Experts of a small language model.
Size: 13 layers, width 256, vocabulary 16245, 52.2M parameters.
Experts: 128 experts in each of 13 layers, 32 SwiGLU neurons an expert, 8 picks a token, a sigmoid router.
Below are experts of layer 10 (counted from 0) of a mixture-of-experts language model. Rows are named router (the router's row for the expert), gate (a neuron's input weights, with its number), up (a neuron's input weights, with its number), down (a neuron's output weights, with its number) and show model dimensions 0-255. Each number is 50 + 10 x the weight over its row's rms, rounded and kept within 0 to 99.
Before each expert's rows: a language model's description of what the expert responds to. This comes from a sample of Wikipedia text that the model never trained on.

# expert 14
It responds to: Surname endings, year digits. Final pieces of surnames and common last names, such as -son, -ić, Johnson, Smith, plus final digits of years and dates.
router:44 51 36 35 39 55 42 75 59 49 62 50 51 33 40 51 50 58 68 67 57 66 42 54 59 63 60 38 50 40 64 45 46 34 62 49 62 29 71 59 39 46 65 44 56 57 40 33 44 73 33 47 57 47 42 50 52 52 48 36 51 61 34 57 42 37 66 66 54 54 46 57 60 58 39 61 36 37 39 45 56 40 51 46 54 47 48 63 47 52 45 70 50 46 49 37 37 71 66 42 51 68 52 50 55 43 55 57 49 47 63 57 73 45 69 51 38 34 39 52 56 39 48 68 52 44 69 20 58 49 52 56 44 57 50 39 49 38 30 50 49 64 53 59 61 52 47 74 52 50 60 55 54 63 55 45 54 46 58 45 42 67 49 62 52 41 48 44 65 33 50 69 50 54 55 32 55 46 60 45 44 36 48 57 61 42 48 54 36 43 62 42 24 46 48 43 30 45 55 53 52 40 50 44 48 32 63 54 51 44 52 53 69 40 37 60 54 41 36 46 54 47 50 39 50 52 40 59 41 50 55 60 55 43 41 59 48 52 47 52 64 39 54 50 30 39 48 43 47 52 45 46 44 42 44 44
gate1:45 60 53 51 57 59 57 33 42 37 56 35 65 45 64 38 49 70 58 48 55 48 45 41 73 48 49 44 53 63 51 55 52 38 61 53 42 42 42 71 56 19 60 62 38 51 36 70 38 45 34 47 32 54 46 66 55 37 33 53 59 49 40 59 43 38 27 41 39 58 43 46 59 59 27 47 43 68 38 59 64 49 60 42 63 50 51 44 40 58 56 24 53 44 50 54 40 47 45 34 58 42 58 56 40 63 62 66 34 66 42 56 51 44 54 45 47 51 22 53 53 52 27 66 54 44 55 64 21 59 60 53 63 41 56 41 54 49 51 64 63 55 42 57 56 45 50 59 43 57 51 38 51 52 45 32 60 71 47 69 42 54 69 43 54 39 50 58 63 59 39 72 47 37 28 41 49 60 53 45 47 49 57 49 53 58 35 38 61 39 59 56 55 34 55 45 45 50 43 56 40 42 57 47 69 54 53 51 57 48 51 52 65 53 43 53 62 38 53 50 36 36 42 54 46 55 43 53 56 64 55 49 46 43 50 65 43 57 51 56 57 42 52 51 43 40 54 45 58 51 45 49 52 43 54 54
up1:60 27 49 46 68 47 56 34 30 44 38 60 63 44 44 57 46 65 51 40 52 44 72 53 49 60 28 50 44 44 42 68 44 66 49 64 64 59 42 32 38 65 66 56 48 53 53 58 61 66 46 41 45 35 52 33 38 61 48 74 48 41 43 36 59 62 35 34 39 62 51 49 32 42 49 54 61 55 58 50 51 38 53 47 46 48 52 34 39 46 56 62 53 66 40 61 38 71 38 58 37 40 46 54 38 60 51 51 35 39 47 55 47 53 43 53 46 41 43 45 40 41 70 49 57 57 46 52 52 43 39 50 40 42 57 40 53 60 39 44 56 54 64 46 42 46 65 31 62 49 42 60 37 52 54 40 59 42 29 49 53 50 45 58 28 59 46 46 54 51 49 57 49 56 45 61 55 60 61 57 54 63 51 50 45 47 36 50 35 67 58 40 42 33 62 32 60 43 63 34 48 62 49 62 52 54 54 50 53 63 61 48 45 53 29 44 61 53 33 64 51 60 65 53 61 69 50 58 36 61 50 59 68 52 60 52 30 42 50 52 40 53 44 42 62 51 57 56 40 45 59 52 53 37 60 69
down1:35 52 62 38 38 58 56 53 67 50 48 60 39 55 51 42 55 40 36 55 63 60 54 44 37 39 55 56 34 48 51 66 31 35 34 62 75 61 55 38 57 47 58 49 56 42 52 32 44 47 45 52 44 61 49 39 62 55 43 32 44 37 55 39 64 49 54 37 48 55 25 61 66 40 49 52 47 47 43 52 53 54 63 60 47 51 50 39 51 56 54 39 64 54 66 66 50 64 59 38 53 33 76 45 46 37 57 59 44 54 80 48 62 64 52 71 54 63 64 41 49 39 46 59 32 34 53 38 61 49 34 43 56 60 48 40 48 57 50 43 58 44 51 52 33 46 55 50 38 48 57 65 64 46 52 32 45 47 59 51 56 53 39 47 51 60 48 47 40 46 47 41 62 52 59 40 32 59 42 49 57 44 68 32 48 49 40 42 54 39 41 37 70 52 55 70 48 64 31 55 43 40 36 45 40 42 62 51 50 50 37 57 60 45 55 46 45 53 42 67 52 45 61 49 64 47 49 50 57 46 31 39 40 57 60 43 59 60 51 45 72 55 38 52 32 56 28 48 58 58 36 44 59 49 52 47

# expert 35
It responds to: Formulas and code. Pieces of chemical formulas, LaTeX math, SMILES strings, coordinates and non-Latin byte fragments, such as _{, }, $, ′, \.
router:53 40 50 54 32 59 32 47 54 51 60 49 43 63 54 44 46 47 51 40 35 50 42 66 53 31 48 48 44 47 54 66 63 52 49 29 34 45 36 68 52 61 52 40 57 47 62 39 54 67 50 36 33 23 44 40 45 35 51 53 41 48 62 51 48 64 46 51 52 45 55 42 44 47 63 51 34 29 40 57 34 51 80 40 44 61 62 53 57 51 61 38 60 55 35 61 40 54 71 32 48 45 48 65 38 53 49 31 50 40 39 49 45 62 50 47 58 42 66 47 61 62 22 44 52 56 43 54 51 45 35 56 51 50 46 44 51 57 56 48 52 56 57 35 58 41 59 60 52 50 46 63 43 46 43 52 47 65 49 66 56 47 47 44 48 51 56 48 66 41 47 77 38 51 43 73 30 43 32 44 58 39 52 61 46 41 58 47 39 58 44 47 72 50 49 43 45 44 53 56 54 40 67 55 50 54 34 57 67 58 58 54 65 48 62 53 53 51 59 50 62 49 42 56 37 63 35 61 31 60 69 55 41 65 36 34 46 43 55 58 62 44 42 63 35 36 59 54 45 61 48 61 51 50 51 40
gate0:51 49 62 46 49 57 45 51 43 47 66 45 41 42 56 47 50 53 67 65 48 57 57 57 49 47 22 46 61 38 51 54 49 47 53 42 46 62 44 52 51 52 54 46 56 61 50 47 47 38 52 62 40 48 61 42 55 46 54 45 29 55 69 38 38 41 47 47 44 47 42 47 41 51 50 38 51 52 59 48 52 43 45 62 47 56 46 54 59 49 43 54 82 32 62 68 59 48 49 55 52 49 51 54 45 62 35 45 70 53 36 58 55 63 62 39 44 53 70 53 59 54 46 48 48 63 53 49 68 48 54 48 51 29 37 62 68 54 58 38 63 26 56 61 63 32 53 45 34 46 35 78 38 42 52 54 59 43 34 61 62 50 21 55 42 43 40 38 55 55 50 45 51 59 59 54 52 65 44 24 48 40 46 50 58 57 44 41 52 62 51 65 41 44 52 47 63 50 64 33 57 33 60 52 63 33 59 46 61 64 51 50 44 46 71 53 47 44 48 56 46 40 55 50 58 64 58 36 55 69 41 41 28 36 59 43 42 43 53 66 50 47 57 52 46 66 49 76 27 59 62 58 41 61 61 61
up0:33 48 52 46 57 44 50 53 68 43 55 60 52 52 57 55 58 49 44 48 70 51 50 38 48 41 52 60 54 41 42 55 58 70 40 40 62 53 68 56 46 59 49 72 41 56 34 49 53 69 39 41 67 48 51 51 43 36 65 56 66 50 37 41 56 36 56 47 28 51 59 75 51 43 52 50 41 52 57 54 37 60 54 56 41 45 55 59 50 48 39 50 43 61 43 32 49 33 58 46 50 35 26 40 58 59 58 42 53 46 59 59 43 31 62 56 69 59 69 51 52 55 39 43 39 56 63 58 46 50 50 23 54 56 59 66 56 38 40 42 55 46 47 43 51 57 40 28 41 46 54 51 61 62 37 41 59 26 32 33 40 52 52 58 38 50 39 55 41 36 49 54 58 71 33 38 38 44 65 70 55 53 42 47 41 52 44 60 55 33 44 40 34 44 45 52 43 59 46 67 48 46 57 55 51 58 59 63 55 43 60 73 39 29 48 66 55 45 46 47 56 46 38 58 38 34 41 49 64 60 46 56 49 50 59 55 51 38 48 40 54 49 30 45 38 53 38 50 47 36 37 64 58 45 51 48
down0:56 46 35 51 62 55 27 52 48 52 57 39 60 29 52 61 46 32 45 64 40 43 54 47 55 58 45 53 70 61 59 61 62 36 43 61 71 59 55 62 52 50 52 44 44 41 47 28 46 69 47 53 38 41 57 50 34 55 54 36 48 32 48 52 46 38 45 34 50 39 60 40 65 50 52 41 46 50 44 44 64 41 57 63 56 47 38 60 38 47 42 36 58 35 62 62 58 44 42 67 51 46 29 45 55 48 51 61 54 64 55 52 55 46 65 47 49 33 60 54 45 44 36 58 50 44 47 59 45 41 58 72 43 50 43 37 50 58 48 45 65 61 30 37 51 55 33 60 50 47 46 45 51 54 49 43 50 60 45 44 38 59 45 60 42 50 45 58 43 49 50 54 55 54 44 28 47 29 24 44 39 54 40 60 72 43 51 51 54 58 71 45 46 57 36 43 59 53 45 40 49 50 54 41 36 41 44 56 43 45 58 44 36 54 60 41 83 47 46 51 44 63 52 50 41 48 64 39 54 59 39 61 39 54 27 50 54 54 37 51 44 48 20 64 67 47 51 67 43 31 53 60 50 56 34 39

# expert 46
It responds to: Math, chemistry, code notation. Tokens in LaTeX math, SMILES and chemical names, chess moves and dense tables, such as _{, $, backslash, braces.
router:55 40 38 49 45 46 45 45 43 62 54 41 51 62 49 30 43 44 40 32 22 43 42 70 53 35 53 52 48 37 60 76 51 61 58 42 36 42 46 50 50 51 27 36 36 40 32 46 57 75 65 40 21 36 67 41 45 39 54 57 42 45 45 60 57 62 57 47 33 48 56 59 45 34 57 49 48 48 49 59 55 57 73 48 48 51 69 46 69 59 54 39 46 48 36 63 56 50 67 42 59 44 62 40 44 59 52 38 54 48 48 68 51 59 47 38 50 43 63 45 65 47 33 44 53 65 39 57 42 52 48 41 45 56 53 51 56 62 65 62 58 46 72 46 56 67 55 45 53 53 44 48 44 51 44 54 39 74 57 52 62 51 38 48 61 56 53 60 53 40 47 54 39 47 60 59 35 45 28 57 62 38 46 62 43 44 39 46 56 51 48 57 70 51 54 38 48 51 44 65 40 51 51 63 50 55 28 51 48 51 64 50 39 48 74 44 44 52 58 52 53 47 44 52 48 72 58 54 47 52 64 55 43 63 39 30 44 69 47 53 60 43 51 55 42 52 58 47 45 38 38 63 51 50 48 35
gate0:39 59 51 60 64 47 55 46 57 72 60 58 33 59 46 38 45 46 34 58 49 35 46 50 32 44 57 43 56 47 58 40 37 51 67 54 49 47 55 66 50 58 50 45 43 53 43 56 09 31 48 52 52 56 59 26 62 44 66 56 50 56 39 53 41 51 57 63 55 64 58 62 38 47 61 49 50 57 61 53 61 57 46 70 63 58 50 57 40 65 30 44 47 43 52 46 73 59 59 54 54 44 41 40 43 59 39 41 53 48 67 71 48 55 67 45 47 35 67 61 49 21 56 55 50 57 67 58 43 60 45 58 53 55 50 42 63 63 47 37 46 61 53 41 50 49 51 60 47 55 54 46 60 51 64 52 48 63 62 48 54 41 37 40 39 44 36 53 45 53 60 64 55 43 50 52 45 27 38 62 48 52 57 44 33 72 51 49 46 39 51 48 48 48 48 43 34 54 57 65 43 49 67 76 59 36 46 36 48 42 37 62 47 47 41 52 60 44 39 44 56 35 60 45 51 59 43 37 34 52 56 50 39 39 49 24 44 58 36 56 51 49 51 49 36 48 44 41 41 54 53 66 49 42 51 39
up0:50 72 51 58 56 54 56 39 42 44 53 41 55 47 54 55 55 54 57 41 50 42 61 40 51 47 59 52 68 36 53 43 56 50 75 48 53 42 46 55 55 55 58 41 53 40 56 46 41 54 55 66 60 44 47 61 43 60 46 63 31 41 43 54 24 39 54 48 49 48 26 51 48 62 38 62 52 50 55 53 50 39 53 63 76 63 60 64 57 59 47 42 70 58 48 55 50 53 46 48 36 40 61 36 57 63 55 43 71 64 42 67 49 51 27 47 41 46 66 42 40 53 68 55 37 48 40 58 49 34 52 53 47 45 58 62 54 46 31 73 59 46 53 61 63 58 59 63 40 62 53 48 58 44 42 52 49 55 40 61 36 61 36 52 45 61 64 71 57 33 50 52 50 48 57 43 52 57 53 53 55 40 54 67 53 51 41 54 63 49 44 60 67 49 59 51 69 49 74 43 54 61 35 40 47 57 25 55 66 48 22 58 48 43 50 58 44 47 50 53 50 60 35 45 54 48 43 43 56 57 33 61 46 48 62 67 51 50 47 60 53 49 63 47 58 56 60 24 45 26 74 60 57 51 47 49
down0:22 52 66 54 40 48 47 49 58 47 42 27 65 46 36 49 62 60 50 28 49 75 48 48 47 57 39 56 58 43 54 61 58 56 49 46 50 47 49 42 63 50 54 47 50 44 53 51 63 46 41 53 62 48 55 40 60 56 40 58 45 38 58 58 41 56 47 54 48 52 63 54 57 40 45 67 42 51 41 45 54 44 58 34 66 55 55 40 62 47 41 39 60 50 68 41 56 32 49 58 42 43 61 44 52 55 62 50 72 48 44 45 53 54 54 47 53 57 51 46 51 35 49 40 70 46 64 54 45 50 48 42 48 55 53 59 43 57 54 55 53 64 57 38 54 83 48 48 53 60 47 61 63 46 39 52 56 40 44 45 60 42 60 53 35 54 61 32 42 62 62 40 46 50 41 37 60 69 77 51 61 50 50 30 51 38 56 49 60 43 43 66 34 48 28 54 61 58 59 64 68 41 54 62 51 61 44 73 50 55 32 32 45 57 60 47 69 49 42 40 35 55 54 40 56 68 65 45 56 50 54 56 38 61 60 61 57 46 61 40 57 47 74 61 37 46 54 45 44 32 61 38 40 48 30 70